Below are experts of layer 5 (counted from 0) of a mixture-of-experts language model. Rows are named router (the router's row for the expert), gate (a neuron's input weights, with its number), up (a neuron's input weights, with its number) and show model dimensions 96-191. Each number is 500 + 50 x the weight over its row's rms, rounded and kept within 0 to 999. Numbers have three digits each.
After each expert's rows: "gets" lists some tokens that make up at least twice as much of what it gets as of all text. This comes from a sample of Wikipedia text that the model never trained on. Tokens count by the router's weight.

# expert 78
router:454490499365529428433505541489553477524565474539519536447476396494515512373498519554574494488480502501537569558532522414490475536512494569479497537527519528493498449564451555378582498530436438468488455423501512540535448422436472515508548466419414449517505512532451385558522542543520410434
gate0:494487500421547545535483468506510494560517476464472535594539569518460484555515420435574499436509441577531599450434512498526508554584488533565542540453554400371481454523580526371444470464509536480482469404509519493479563486468453585512571502509502493425493498593521512524428579536484461555
up0:458442420433449507523503463472528535610509505427556448495526537588441508511593457465532495444571418483539554442543512537497480545570425493459530496517557471448561533563577452488464598536552538481568440416519454513489574485408486638475495567536506500460458585674481521583531495553528441627
gets: " the", " The", " a", "The", "'s", " an"

# expert 110
router:441439504496582339408518502457500533543552518536526534509533506519508542348518505497438430538485513471519559517558517380463505506488462508495501535499410436555480447550515549438541525451448476389589534464527582616550478481467492582522553445404432501426475501512480546584535541510522499474
gate0:527500502502584465471593459533485443456455545522492486555468593548490465454468586479515500392530531507407465559500481543502502498454550462488518446413485533428495536384562528502526533490507492462553531462439528571551549528577570487484517436467558407471452611499519448473608442574506373511
up0:521420583476523449513567451504548513443456589496553431505511606521467465468532602479526465349502492483505428493494448562537483515423526596494546502435460465467501531375570558499544579477490434495475522539441512576460574580576536517518493446467620457463384558520519446431491492496520374513
gets: "\n", " ", ")\n", " |\n", ".\n\n", ".\n"

# expert 65
router:480453459473606384461556546413513473503562546508506517513461500502469652386454503498505496531481460385505539438566565405542497545513471532508489557484426428531476417555467590420548475459438442522591530448535639551545429484453475565492531433434461507495464447506461469617521503573504487497
gate0:477427434556473504487404387530514529493546512554490558604528489483487393546522464454527557492487505506505464466565478483489493519444434446449588460514546445454424445493516449648594534507478489430508563539479561488549629526547496508433430474561565444488513494482539518477455400573466559376
up0:520539413425495507509522457518443542419510532439513471487493557474528473475428401429435496574491475481561575523579445472575588441500500489429613568527533456541501480481617461473489538464428561535478431435488487565494437482482507613476494423504495451472450573533451523526432504438496376512
gets: " ", "19", " ", " sevent", " ninet"

# expert 85
router:475516448459591394427627543394523524465573590565534513444442427472534560469458531539508459519427473400528567485531532444453482491562472571561489506441459511496502463528467568428469473530507427507643492426511598560501428474420478587502576497485434455416465463495442490608508529569535484529
gate0:517514433442527402478429420501400558519581495534464508485445505487528515400479583528649496482581569462472438476499529540475555476495485606490461573539506423497466455525455426535527601526454519463466506447499508469514470598460526453463530508563469515514427483436469456496502514511544466567
up0:457421556482499539560553538428562437534407456507563544474429463459497521567444499459405426485492373576578547557488453412523410503449487436537537492556449568513475447459514568521461461505579500484485573505462520431479454503553498532570451485476479488422524497570489610474518506522492553513
gets: "–", "'s", " W", " his", " New", " D"

# expert 10
router:483496381491569463347578489476526554431504500581490543440477466505553517405410536580576379506355513481482520454525478452496519518501347419468522560467492484565520514509490583419511534473441474487583520454490501572582498445462513575524530485459449451463412492530534495531509584593538459491
gate0:562376529522494587456484505488561545488503542505517549461467543533527489577512483458580532562464424455514493422519456439544552457436445534639506561559524601535497495542433531516569540585486564474580431546545515455486565409449566459478426483509460519462448469418443452524509458546505575491
up0:410586450462478418565497501496455475520474461471487480508531457424449497453473501552402494430516548510491538575461563519444483556523554489387463439457518405492460459411568515472444451482502465546372582493471487504512461590570414542531545553449515521539529511581578569470507555480480418544
gets: "19", "20", "\n\n", "18", "16", "17"

# expert 72
router:454490469521584433426551551477529535466575463531495499468538524510545488434362505561586475541481473425503521456557541444539441588450482536474498518487398471547434439544370536372483434448470499539557482491549501544544473486494432571496490421401498463475475464469429445571538547516589487454
gate0:502480498525510515590473432497473511531476578447451532566474614482564504484386498626463525559578471502680496475522434520465507533526540491595577567479563500545571501467516523565450531632420531448534539496471478532391473628562621483470499554517444392474534445422541483510594491594526535443
up0:538519503550506489541382459500457504534477561423470504584468557491513488541479476618439487479565521530639529506483484517507589532543561454576542538463517472465517468439457537523472558558438535464473491497513486438404550616459637494445443563496462404492541442342516497492527461514486511481
gets: "0", "1", "2", "4", "3", "5"

# expert 60
router:413443528499512432438554533502519583440529540528407543488504458536470495464483517540513392535361466463554506435590534415498497556547494544507555538470481456544516397538436499417591416454371431504544556499467649504493536509454404544473512421420465444440492511512472422548596524496529489528
gate0:493504607479501501446605475476460434430477472575481459528463604614468462418477383581413526461524567482457477552474440410485446522456522555437581492508613492485551510496458494541519555553414514452545543587570546536498507581464416467469533447465555426492478557540541512524516522465495521522
up0:536562501597480467468458536435525572433399411490433561409513455458475442414455563448483534450549373465483474497540453481454497477603488447492454470411435540500441508510549532587456421490560505508467439515529556439565441485498427494466485542529574479490469520545513501445474505447581535530
gets: ":", ".", ",", "°", "′", "):"

# expert 89
router:497439468492569511503518527420570498425611455567468592439509508483536623448475537536556453491462507486514563500553510367480431525442394468515503625482446451517440455536526544424519415488459491447505506455555585445496449544534496527500561458417477478443465424551465525571514492526569428511
gate0:539496507622485514497445564497500487498535569504424468439467557463445462529469546488464335504555511407493533562445455451455424488519498499492535465557414512313428527462435480458491554490502497471454506397521512534521568484579492538506487452445381569534477555453476575549529492469471556517
up0:522525434521486431546480469571508462452490566468442516422451544492470486512425504536496356447569484411528551495430544442455470445411474479525502466503387490362469514525415563446505500505548450470529532441492527530580591493476479462468498537442494617557547573459432511502542490512458541498
gets: " served", " was", " worked", " is", " serving", " used"

# expert 36
router:446448524545512468476542577452537546387532470567519498496458373482543573464475477528554491492448465494561526493562527403513534588483479514483499470439497540549446469540446507437486470453504447477641510485500570571544480474477444563488579412368476479472442439467488426576569552564634514474
gate0:431569500553516500553551457530542536444475480538505455461488568513473471540497550494546484608482490446521478489419418458592467520496510564498421441565494525505455473437560504506504508390555438488509543454548445502503499494551590507507445468557385586579581479490498507535518503498579441461
up0:518589451485504467556472501537534619450534459529562504463538403536505620455473505526496534544600405510476448468540481480492513513456531589470469498567531509426465508552543364560520490544508421454513574443526475485534494512501581499579495444455552575499526474457510546543462495490469443513
gets: " The", " A", "The", "A", "B", "C"

# expert 117
router:478495531504528488448526533535551529448557538470531498469515484534517540473478478577477510451418480457573484500565493432536510531428484561544503553490500533529431529561464512437558499517421418503502476455483552563509424425492488507502475495433458456491402516434396419569550561510502484461
gate0:508409599480492551478428532521426597519469626469521441464483477479600478420504455458432474522485514523542462507451554479513524593453485450455498575436605532510524544421401561462422499468471464477468493379428506471472539501525632677521470542487489627513514456492531484468518500493502446489
up0:477538536456499577543499588522479453500478621520515446495486483493511504429471468533507549477487558432484436450505603487446502547416496442517531571527549487561591568552478556507476453522518560402445429408433491519462490523538667436486483518448506532484476505577552494492522452485525529494
gets: "us", "th", "°", "is", "x", "+"

# expert 21
router:454444535491532484449575575408591525432586577501503525514507470519519546406406559520554437498427488510591538475541496417540413591432491547554468522463359431539534478667392546361524466532450462525484486418550531524499415457475514559490560435417448436466415531503460431592500509550536510433
gate0:547491557427430599471571572452504524439505524434530444457551493466490509479514442609534630527534422473480577531427600512521637433487502564572616557587478448494498445550493521523471449497524459504378481480487512547503560497559459435515514537454546499509528487481572527535456513523484537522
up0:490387464568611401531459431591470474541418560550443533515496503492544532516512445492533442507451523542467542508455510470504412521453478430563482439377547494504441474402510486515463507535515500543589544490471437516463450549527462601522564529512479489437495506533482502436588375473482524516
gets: "0", "%", "00", " million", " years", " m"

# expert 125
router:407491380506518549297517509485616492470536503568492621447463515524554508459478495517533432508358495457560494523569528529482424571462375429487579483411492520555475450449482505428527459384467511458537436391456504546575491493448457496529511459438445433484517441589514505569513513491558452505
gate0:494481504558560505521546563454483476477468387582497541503533573421430545490546444535533449461448563470507440495517620424530505516505452506414492508524521494441502536494529559567492541426547501571576452511522499454524477471451492428407452536495489510479473427479494562487482477495647549477
up0:462505489473447449515435412592523504494554580469541426521469439526522456491503584507551471510568474536498526501467369515470512439492527555551544460502473523539450462501431489436512497623436567481478555547472484594475526535621541524607588446480449471544510482563477462530505532484462458537
gets: " for", " in", " to", " by", " with", " on"

# expert 18
router:465485446540558432435495563510551549523579515520563524564522414512518554433481529519582413585487490445523525536524497396467502538472433464515472532494347467558400416520479535441572456457446487500555492481441537592555418456462458506505556461430470515431471461564495523542499521515537462484
gate0:524509498411542516565502500517606550550523560566470542546538424542559526573523484486535420528547499445615491499524401475528506576510433510560464527549572425488540535448513398485546496434492538426395485541452433449526537511528558537326478496426537590506482446493522491502471632515559443479
up0:436436452556443465474423497500439482483441472471548604484469566455406495445506478506493642476451502515425622540452566474542457454520478482460502488472410480513448506478468571525504483549570431566556480477606535527448464477489424507614480516586432453447550477456483533456495373497410516450
gets: " |\n", "\n", " and", ")\n", ".\n", "\n\n"

# expert 34
router:425525402450499412452567590477622502500595550583484572354479564493506496391545547533508460557467484487520526520486562373470485598421390487555476576451417554588418472507514539470519393480464486538501489513510487523536473518471478537511561454391508397434495399550452495596462512509497497496
gate0:596587489527544561527488446469443540468521488534484516508489509502465582488590504520484531425575551480506465481462456496449536456512492534486439522536476420437456519553453436565516477522465536512553581486481430499493466509420489424385530559500419437500543504426562489461465407519504477464
up0:478518523466502557479537428519459470351491492459486446451461490528526477509470560501443458525600433593525533584570481530509434494457573511557409462434533390463567403481459464463503573404606580492497453504525516449516619448451459530475495481468534523419462498547527444492377484466509510513
gets: " not", " to", " that", " and", " who", " they"

# expert 75
router:421452496521571464463527520455531553510542472550406547468479442473521540384465536556467432501453458482544512493551509428510511493502445413543548539409461434505531471548404573495549464487403509479647463454481498523577388492389430600609468420421518499416554445532524455554557506480530441433
gate0:587466484514419492526479474464518468554450509527477485494533553491436459504441491590425497514607457526546578506436472521512511479514528523603431656464479488496521593533534490372365541646464455469563468460444499499431479578446527470574524520427433476472525480588530409576526457523541457474
up0:488531511482548513505505495536412507402531508392539513509519479602552520466528568434586489513453507454458478550560531429531492561561481489438576372544552532548531362488456548630616532419552495506498505534474533525559460449542522535406454466529549489534553469452483506488413497507435525492
gets: " |", ";", " /", "°N", " —;", ");"

# expert 12
router:498423467451497455465565499483604479410509471481470516430497456499529604453488534552539455507544484478536535467518545466456487544446450494505491504484367473534504398513495509521508463435402385444510513451536579557450462461463455473448575542495455483398490446532465449473530550554490510461
gate0:506519426505466530540567575527515429547472413516539492463496498433399438530582515479555530421522511438522567536441515458499464473438528533539441411551518449536500473555561504454483456493498408473497426515444544439529553447538445474480618391477551465527460593549499481477450514463518494549
up0:554621455445500500500481617540587449584514554497452498448562483424501413439451544456564428494473470492476443497524537507494535415470346455551475506511554468551558441528523451439466483454465502524462457519455536423401591556615463520478526504567467495495444468519491452540564563399510421526
gets: " |\n", " such", " known", " \"", ")", " Candidate"

# expert 107
router:522523465472482426415614577505572485399458589500589518534412441476552599425471523540516477485452468490511537535556543473527507534548499548522469555497418453513474450563526641370548507483491417435623522462492611506591559476508513555551497486378406450467437512532487551564487572500510504492
gate0:437522544488470472568577483478436463488553581438519496445578483576559517544491541482441544540554425436528574523528480488556506560548499542530511456498544543421498411600540446564464469433523463418497502553514446514493470418558501498541535437447502501490490484475477459535517563536496583436
up0:518518440516574567511516460457508518487517435515517499520495506463467401441488502522561455509445622526489440466483476488491489448434534493472497472499462483533520564465445497437541461527498573587526467465424546521506406484421472487469428502592527373489448517573536526521452489474464473548
gets: " ", " •", "-", " Total", " Party", " Republican"

# expert 22
router:477443475520504489411528532466552533466554488631449604400553527483554500492446554489524412542392481450539572447513508514515427500535396498546441541460519530529477418522466492515491473437479492482572468438532599507545444593452488548492521528419418497404506390514498486574610532535557360498
gate0:442543406605546575520433488421553430524584535530492493485522480458504481517525465572482570500468528503538555463595421488486594437447468464599537516493479523543574446547510495507547471508578366522468546474455473359514441560434501430486509585635538476506535531431503444541485497495508551410
up0:416505421582485447510489375424553471529574546488411554412427538531486595462583462458366459511505515458517464440514418472421503481454481622404548524509461513444525424552492599529516499508507444584489478486524528498492484499478535471484431623504502481462434432501552479463524460460454485465
gets: " that", " for", " of", " who", " which", " in"

# expert 31
router:417475484456549452456499557393508477451557557507444527401492487507501544385497531519562457509449431475620455440556515443472404579455491517610478491487423514677484419563457476486515467456447444494539502469502529500552507515421471488477470449449465402442515485539438472574546506525459472406
gate0:463494488508517493475402524488490447483491490468532500480530467443491447563508543525472567446540527515579427561530571473511424501508508547560521523483535475623517591477483477564554485494500542491523475488523481463517435445538507510473517546572422552538470491519518442523513573457514481482
up0:458475522540543468512407461461494424494525465469459501434487395443471470510542506532478597465538480533529439570545588463514422425473528507524535507513502437523485527427497524632555543480588469450563493460475506397467416487549473490447476568531429577452527427527560515503497556479492465560
gets: " \"", "===", ".\n\n", "==", ".", "0"

# expert 76
router:499470431463604457422543549517506552469575508538545530444508558477547468418378462522551438582452528469592490513585479424508500584471498520508483509459368504531449458580426495466512452470437486485502524459507501582544499454447423554516584355409462458526389507560453398486471563504564431456
gate0:552561525451451497531507422544536533477481441507546565487523406427441535498527448420415465523422452524437532546601511454490535469514554411569499500472538638488437502535465482479480380499441594466509487594547465478497506457509435507528513590586490502484383579559495514453532458467542564460
up0:424400481518464438529500505470479470592535429479467444463478599477511463489482466490533511527505538508535455474454511496499465531543466580501503457485507374444553482462553601432500526453517435465416550426452532536548508628505512431503391431535515623518550477476495515473496589505478519529
gets: "10", "12", "9", "6", "11", "8"

# expert 102
router:479425526512554412378534494468512627460507462534538530480550402518505482394454528593538415550460440456551580484525538351469498519530451474455545537509389496585501438529496534475541468482475473495526498462526574572554494467425432545497529481452455485479516471542495499580490496534620450438
gate0:581498383515544477411496562539573466573473453553505504470498531514470498611409429342425511502581523503568545539512485517422521521519476498549561565538584555542536574504481431437549438445591517506511524483488479452479506527575488511536496477577430469512496568584604511441530523467535480539
up0:568514408491563488373532505523537515525514460523468477449500501523468523603404479358375499492616532520560573558515448501485523524526427533587596488525592526538548534487455430417568502416588536498477477445518589468464490479616460516543510465579420480523523582538563472460530562479547476527
gets: "\n", " |\n", ".\n\n", ")\n", "\n\n", ".\n"

# expert 25
router:471507394490553463467553458466548496381565500537452533444486439524553486423423512541581428532446451513551574483498521407424402522443381451457574530420493523550527511566517504486575471439441468420606405449508537558562430464488482565551540427469471445463476512556531482544574492504487392473
gate0:515470501576454492525526434552487520415492519529447543493538618519485502526547569474561437503501598534437474493464493474500456523513585494538543545446469408479536545514538542630483492496588433529468430420493539635555536542524569483494582480504506454537590470414414493493596516591484437450
up0:492521470617409521542505462488584539397517490460461535399488548520490492502514436463469501581480590493429516453546627469455499492478473483534533544404482502498502502465521535550456518519523516547523469452453487533457534509452566456528630439567481420519503521508451447432582515591539450394
gets: " on", " in", " at", " On", " over", " from"

# expert 38
router:466507466474557430458489628475536508445564513557510531448511581567478546425542545530487489461524475466536545506482563506514468573458490481436507550501417499580401448533464505474501416474428450458520520489588547522523487537439466540468509502393497434450496441428439533528569550507525551488
gate0:528533548591464475498454492491469489591510459500514423480512472424428583485534498474540488509536478582505472415534552506447514460498535520431476565559481527485549498555432485454566513576492487452471514444457589533507564504487532548476520565504507509486570492461536557460542507484510412457
up0:440502528677506469518507460531456409559567529500464472487498443406565539550610411433521440409495440546485482490453566534495496476548507556577504504518519563530521518506434587531487481467561454449451505499421551496597505495487497441487463571556631466448567369502540505520535449424579547340
gets: "s", "ers", " they", " people", "es", "ors"

# expert 4
router:426461498487488541452539504454550561473596497605429602511558423519528483479541518546535466539409443427499481471558545392488434535487403472545509525470456532493527448545542479480532376479508468494593416392518525496526512533510458517464514444419414453385542484555478503591524555507518434507
gate0:505402557510532511505412444465554482499531451534514444393456545450515528414587561480472561489433536517531504464508521595491458581443469473534410419383547442455541443517512516417403503536519503493500505521455564438509546553596523448541510480449454458448571605564572450548506561463572513420
up0:618560468477457562457518488471502402625549522445504399496513450520476459488545498526476467480528496535522537499516581432556581450436547467516586469523460462582471490543516468500480531496538465486564489508415543555528442554486463545453478540585646361583522491457539459510461554461469513497
gets: " as", " was", " is", " be", " were", " are"

# expert 11
router:460488459452555413482594522528590595499512606544533582486441465511545527457469565512498450501418442447531510498474525348531418527385389522523475519453407580520497447574502587515504466463452500491565503454445519591502437499554506542489589532359471471479439431562524457582517548480558456474
gate0:513567453507501383471508513512520465537563531542501531528475472500440530502494514509538564494480568543493483446540542452564547466375516586509486467530460455591477522487497459549567512450504462485559427609539474512529440581500468536531455520499569475528493490493478502517393497439573477561
up0:470456539513487491517498559395462420444539497498432540498524491503487522593543501494530518522489432559623478528471477423497436532457399417453578471551430536391312399456536527563491380532467463458470538494514538574505400494518473429492438487527495471492503418465546466504467438511453546505
gets: " well", "ly", " then", " later", " also", " first"

# expert 84
router:510434515421520408459520551466570534457545535581549495435551497481479578464510575518615466496537483485617524564569564367445458557489439509492507528444434555446498469557521578476576482461409407470550524484466549567497429492427472513428567507419484450380487468486465444615483569526483479479
gate0:450492452535455508485491481464516483576456541440624482415507486501554450581551531465472524527467610469412517519580505477514458565389473428567501435518497546528475411560381522571506474436637483442415457451511511469491492512613473517549536405378494520616519596503475468362500460530508489552
up0:552523488525506532517520472482429532502470467452444583598525556498474454501482582560502518462546597466456500637521496599552540442566487669501502458458459528507466532437562526477547544471497477519461553496544489520447533481378492487538472560420511567535509420608519456564461564463512542399
gets: " the", " The", " one", " two", " other", " his"

# expert 68
router:458462558492500473481536562525459556548494600529501507509484426492500463435481475526552478563467518457550513509607573516465484499544495520494529553464474550564519464506482519532602464498471477513571453443577469477535541451413511541553465474435425469495476496503483386510564575507534440386
gate0:521499608468392601519489476603539550626451539549552406506546413452576595505481421465562452479407454415480515567483540552586523479526537471601442462490519508502452515419512554471547468473428563474477499573531553445582501503508589593527606475500574473507358483597501399582517541553486416482
up0:529473533466470503525527608454511645458505476536521505534532531486527465417560451507456462476505532480552436574544411396477484511508555387455575498601494438469485536466495530516561539505558483529512449487443503483532416495520453485457491479518474553494529558500489454518443556434413526447
gets: ":", " |", "st", " St", "3", "ar"

# expert 3
router:452406406452566530466613578509560527451553537535485520455474479455548569403470523526536483546506570421451532460549457432450395539569385506460501505453488460552434450499425478414513499475437495521509511485538501471530465470484480530431540467388465454507506489448505495595509493499490482468
gate0:485474499366534487514547544495497431424542514499565596546462527478505528528557492625457551493600525473466545526525535424524428476605504497548579482572490520574490562556500545508549488596462516549554474467522450607484526453605520520530414565505516414495531466516477467484589395481549583545
up0:530520522376534534511544514520532421425533533460591524536462555494481526513548401601428515508592517444441504500567524475550498478548586533477568459555519516587467503556474493498517506611493518532490441435552468579570543520558602519483479547463473435576448480512465442498484404505534499578
gets: " played", "'s", " play", " playing", "–", " V"

# expert 54
router:488447464536506479406597554482586540435516553502517540475424491530562496470459563517515524558389444434561519526474555483497455489491396464527512481445523572480496441499464539496540459389497442506543438422483519511576424501466477488404561493435468472411539444642480479587484568463592428478
gate0:449502554463542491425498497545441490550479419453516562534456478436465458567422533549566500558377523508460517546483536581522489498504463498572510498493572533481451510507483483520525517487527609560506536564490486528530510540427423535482543503494526517537609525464479474584564583511534469546
up0:524545445556507560523499413535543535524533571537512515505532377574524562497486523442494464534566487489452532445575375396508622478412493476350439518548415466541512476528559518429480474522502535426492486484447445523513465452633473487444500459468448485524386528493551509418531520565480514473
gets: " and", " that", " which", " but", ",", " to"

# expert 94
router:436461426502471499447562583575493571423557450566535469424470507560568465384445451533572471550476405454536533491544541419429477554543491469491511560434427535508484428483429473472545470496464468447454488472468493553488534470543421547524485351471494385473535465537425492548495583529559429447
gate0:545575517545474530453488537528509456490534436492436479542500464419468446436579400507495491511435579487490474554477610455542536476550486573574513472500503484518482443538515541399567452472514549437433456451562554450520458463564487523441515433571531510498571461510512445418526595505562494509
up0:489427513400495513582559517488416527528554545467591514424523537622587508528449572491552485537588443487497487496500388496510506538490516457456441503507477532427549501469407530551454513537408397549584569589475547558552566526454501479493490604486542549477421490506522505462491485519440464441
gets: "1", "3", "0", "2", "6", "5"

# expert 113
router:481413435456585492461579578465537535469452500535457528504454523543581557457409515477511449530479468408533587483487522439526431537406464493467536498459379604576500515489496542440499489487443448497495430457513504485583484475467455530511519450440476353486446559462459487502490541530482457427
gate0:487504577557463498402639467541542517528604550482453482558445543471553541530523512511551596474481459515482515387553531437436562498510432490443540523487500478536563597516491451480580443470496551462510516513479504474525511547539457574549552494477550468593441515480601507423428426538527428416
up0:569487511597469561562397589491460477458472441559511464452462405525488400437500528501495457528439551495532531545444567524562469493497582511501465424573587542548474497434530540550382533518546458519428536424477494500439533540490625382459396403499411539426502539521469545562548595490572500504
gets: "1", "2", "3", "4", "5", "6"

# expert 87
router:442453471469513534363515468458530558491556505564466562417410483540587482429448536572588456516362528484561582525519514470527417537480409487425543489400532513538473567578485570465572491493474458461545433417474597481540484481476463560540501435457424452440495469559508511497541479535492434428
gate0:459488478491542538517517509528455518453484428551458459487493455579506406582520466486541499474570496492586488592382599447499453391496426470554457557496549520437503461510538464518504478541507477470512580486586571526582485436466496548523485516530501556506433434565543426520591462460439605528
up0:514533505497544486496498545527527519562576528577474515576536460457485444518468634465360495464435538587461585571536489581555580433597443534625447543526538454542582506513513504538468500508561496474452508610504516499498389540594514491501544535348486510465481535550545435510569479502560606447
gets: " in", " to", " at", " on", " from", " of"

# expert 67
router:443479427467494457425498500473588518541577464536412566398500469499605539441397529501514438477406513456546550444554471467486405519508429495519513500441556566486474443542423490460537442445457471529542392412466539587521473510454440509533537472446375438403534491538476488532525508529505406407
gate0:488516527541501462448564498504574576544479445517544397515525471473519374520563467489496510512481493544511485423500397488570554410509590533502489585488538524422521511406435364511527458444430517625427541450576556525417536465447469551484455448520453510563539442455518487449575539595541524513
up0:450464570524536438555566510468536572500476488506500434480525491468522453476542526510481454537562432536503515429491419531544557425471490489437468572511554558406540487438480451562555444449511490475429521504523516611472524462425523515522354504475482521499561575464470504473554516541532503527
gets: " of", " to", " for", " from", " with", " against"

# expert 93
router:468509520438535420449547513479607609404516558551443609422528433530558503470474570510507464600421484473591490525653525448500513534481493513560474522488478490537496415569471587484541467494412461462628474468450570489568482492430458534570509417377451442437436474505446475524579562557505463407
gate0:430491476504459392436556616459588508454452498513511470460506500435443521513491593460573517532532510457526495431506548473547519524450442489509474487426549507446401551508487486509504433528568631599540484531446424588483449464481510457508464546536544577511523464539549456498546547542520465580
up0:559500487523521534469439483463459569585541600461521445459424502575538493483539455599515485468546392548534474651509473513505496462531517503540506465505497496481534486522523538497499498477483521431564502492496520382489517450538490483490480412466452386531418487434411520535482470388498536399
gets: ":", "-", " |", "|", "):", " –"

# expert 49
router:451446528489535401453563552486549554448548569537481463457546466488508521483539477535490472522421457474559511483567539465516480516481440525478519513463455532548466476536424549454540445450456469466531508434462588523570499476447472524514520422391487519425502450603493439517535632506526439471
gate0:508486424471476524514497525429445452467520353399477517492507536494472445551431526470503565545403569572422555439465488494560536465456531520499572482640485516418580492442545470448522537514583423488552546497505422565545493543473523518442477477526466386503529512450441569540634533477463501467
up0:501486447456462543463477502438506468459517389415501498509514519535451440542422531412505563523413533558442572420461536485514515502423566519480567423631435466439555477424532420380502487538536494501508585523451459565554488514420464496481474483459506417534528554481445615520612483437558525466
gets: ",", ".", " that", " and", " but", "),"

# expert 97
router:522436452459562404512547537415505516462586583502509515481426469482528590408447517480538470474463453439544469550569464388490465592522450559475549602506492512496539466522450531399517471463417420459552505483560500522523552455481474510448541500414451484517567506474436574630444539536543532502
gate0:555523353513472415439488584579546448559535568476539540527511553527470517417433484435472528517494505514425400575497402478424507599539589482467545481458504607573524462586519504527440468465503467542525413477474470512531493530329500525496424448522551553538519479454529537559431568432515539556
up0:461533453477511513492515538580529422540512599521549581502546559523481526432481472404497538539412508549423388496479502526447533498492486505526620450419462553568519461496495509442443452491544431599488392509507488523505539528407408525518518496420523544533497503434574419556453503475487499526
gets: " ", "19", " sp", " p", " Sp", " fl"

# expert 123
router:475448426427502402475593544484500500496565526556512573422503481532525604455525505483501464537493471419547519515591557384457472541540424524512473531469422461541460401550487559422530472462416471544525513508531561564496431492479546558507534482397402463503493492464481524565547496572497481510
gate0:555560528554497501427453490468586439468430537564388515459567462524552538532521548465527484597518576515387497492516404526447532408467506595472533526507538455492471448465494450516502410471459556506520468529551556473459493416521463473376605539597561442442479519486558452526440495565453504591
up0:471565509536458465459441510439481489539432501510421516555486431507534542523536543466494610538531608489456507478511456554515527455466531553411517531508556515522430531456493429551468420423501488509476521566448591492461493489468493447345580588642581439432461446483597525565439450504486498546
gets: " ", " same", " this", " different", " similar", " mid"

# expert 77
router:458408512451520466460506572477495566470548551550506548473556518536548482421451565539438464505384502503597546508586508475483460510454473543471543522472377502591526508525431578464503465476477496525527492471571486554528452506502496503523523480386509480477531459624498388523512548444522526416
gate0:540534474518469508542474542526546529496447456565486517560497443501512551454458529551549505457542479448432451456451617490430495521538563506549547484589559523493469500554498560544557435453626502546493498512440474495585559598419543507551604542497607487535595545465473496470454414538574531511
up0:566566459500451551488482531587542511474445376543510474554479450549492501433452501530548490488517481465454472457452539496437479480510623484560572460604519503475498491480502576544560472418579512537521476507433485530584555588464522444487653545528561526541570593476493438545463365546532535529
gets: ",", ".", ";", ")", "),", "08"

# expert 66
router:461424406464488460496550520490589579389529544529483544398479489486601564422412440553409404517481501488508590581549477434520518511589407455458557500471426583492540502576526502494581503466487501507602470478447565626558487486474512564548542514522405466432471555538351474555538516573525480434
gate0:522458509508428476589522464484508470521530499517482493543491490560605534485508544536481406455478560452582525497525549582502570441571479510540572455491407534551520475472584457512443462464562524552468534567513517558478404501440486490561522532503510433461558574531482479548494526451453509318
up0:545536495529499494508361503496495540505542467578481465490531573448464496566448481490470464540520460517473441558537544441462443400453530514428453560431512420506500505530492475485538499556435440474490546447510472513491604532487525551438491468476564546450526453469609593459467496524475489563
gets: " of", " the", " United", "°N", " American", " Indian"

# expert 5
router:455451444498524469337531528492543534464518475575469590412593472517583496475483561499526498550398411466512535477549540533472534535399390467441514536548566532493426378529470541437545455409461447536569406377464518487539466491470473556497510526456468474460544486596478518542516611540522402427
gate0:533488497569566457617418495505460498545417517588499520547534575553490462487498444510464636430535580538537460432496592488550459502456475404503471517559482485470587473510463492506576447551466425506392495592498506489477574424488575449484537464440453461529527426496521527477463453469495415489
up0:556342465382508446453548618553503493522459456506570592517532513469414501506491541451479460505520505463454494598500537461490520464461529497599461516558611430428540453478443531483508529501529534536410437463460489486560426460618552539519427481538490487561388496535507526526523503523509450497
gets: " in", " for", " with", " of", ",", " on"

# expert 124
router:449492438487503486440538489491569554468564457566457602413522415505598522468497538507486466547450424470577502461523519541500486524475402500559567497436530497553504505557435549474536430423493487487510407401455543548553468496400439531490536467401422486384494424625497547527511509481508378446
gate0:655486561457445463467551456505479534535552480519482482506548541538486525516533570560539487573558634584474514435428479571495429546419477577477445513492480393531460559400497527537447532489400479503485504499500393489475559455500528577416525591470491627490458473443471546471528526476550567476
up0:589511491488474451464649404488455517527557467559470563526504473445503470523553473555469533578574557505456559491441467479396500562445542463534478518580533421508473467467478556564432546570451471432495554528529395512489427524466419508416459535483462469469465494515486531506452558455460577461
gets: " with", " by", " to", " of", " from", " had"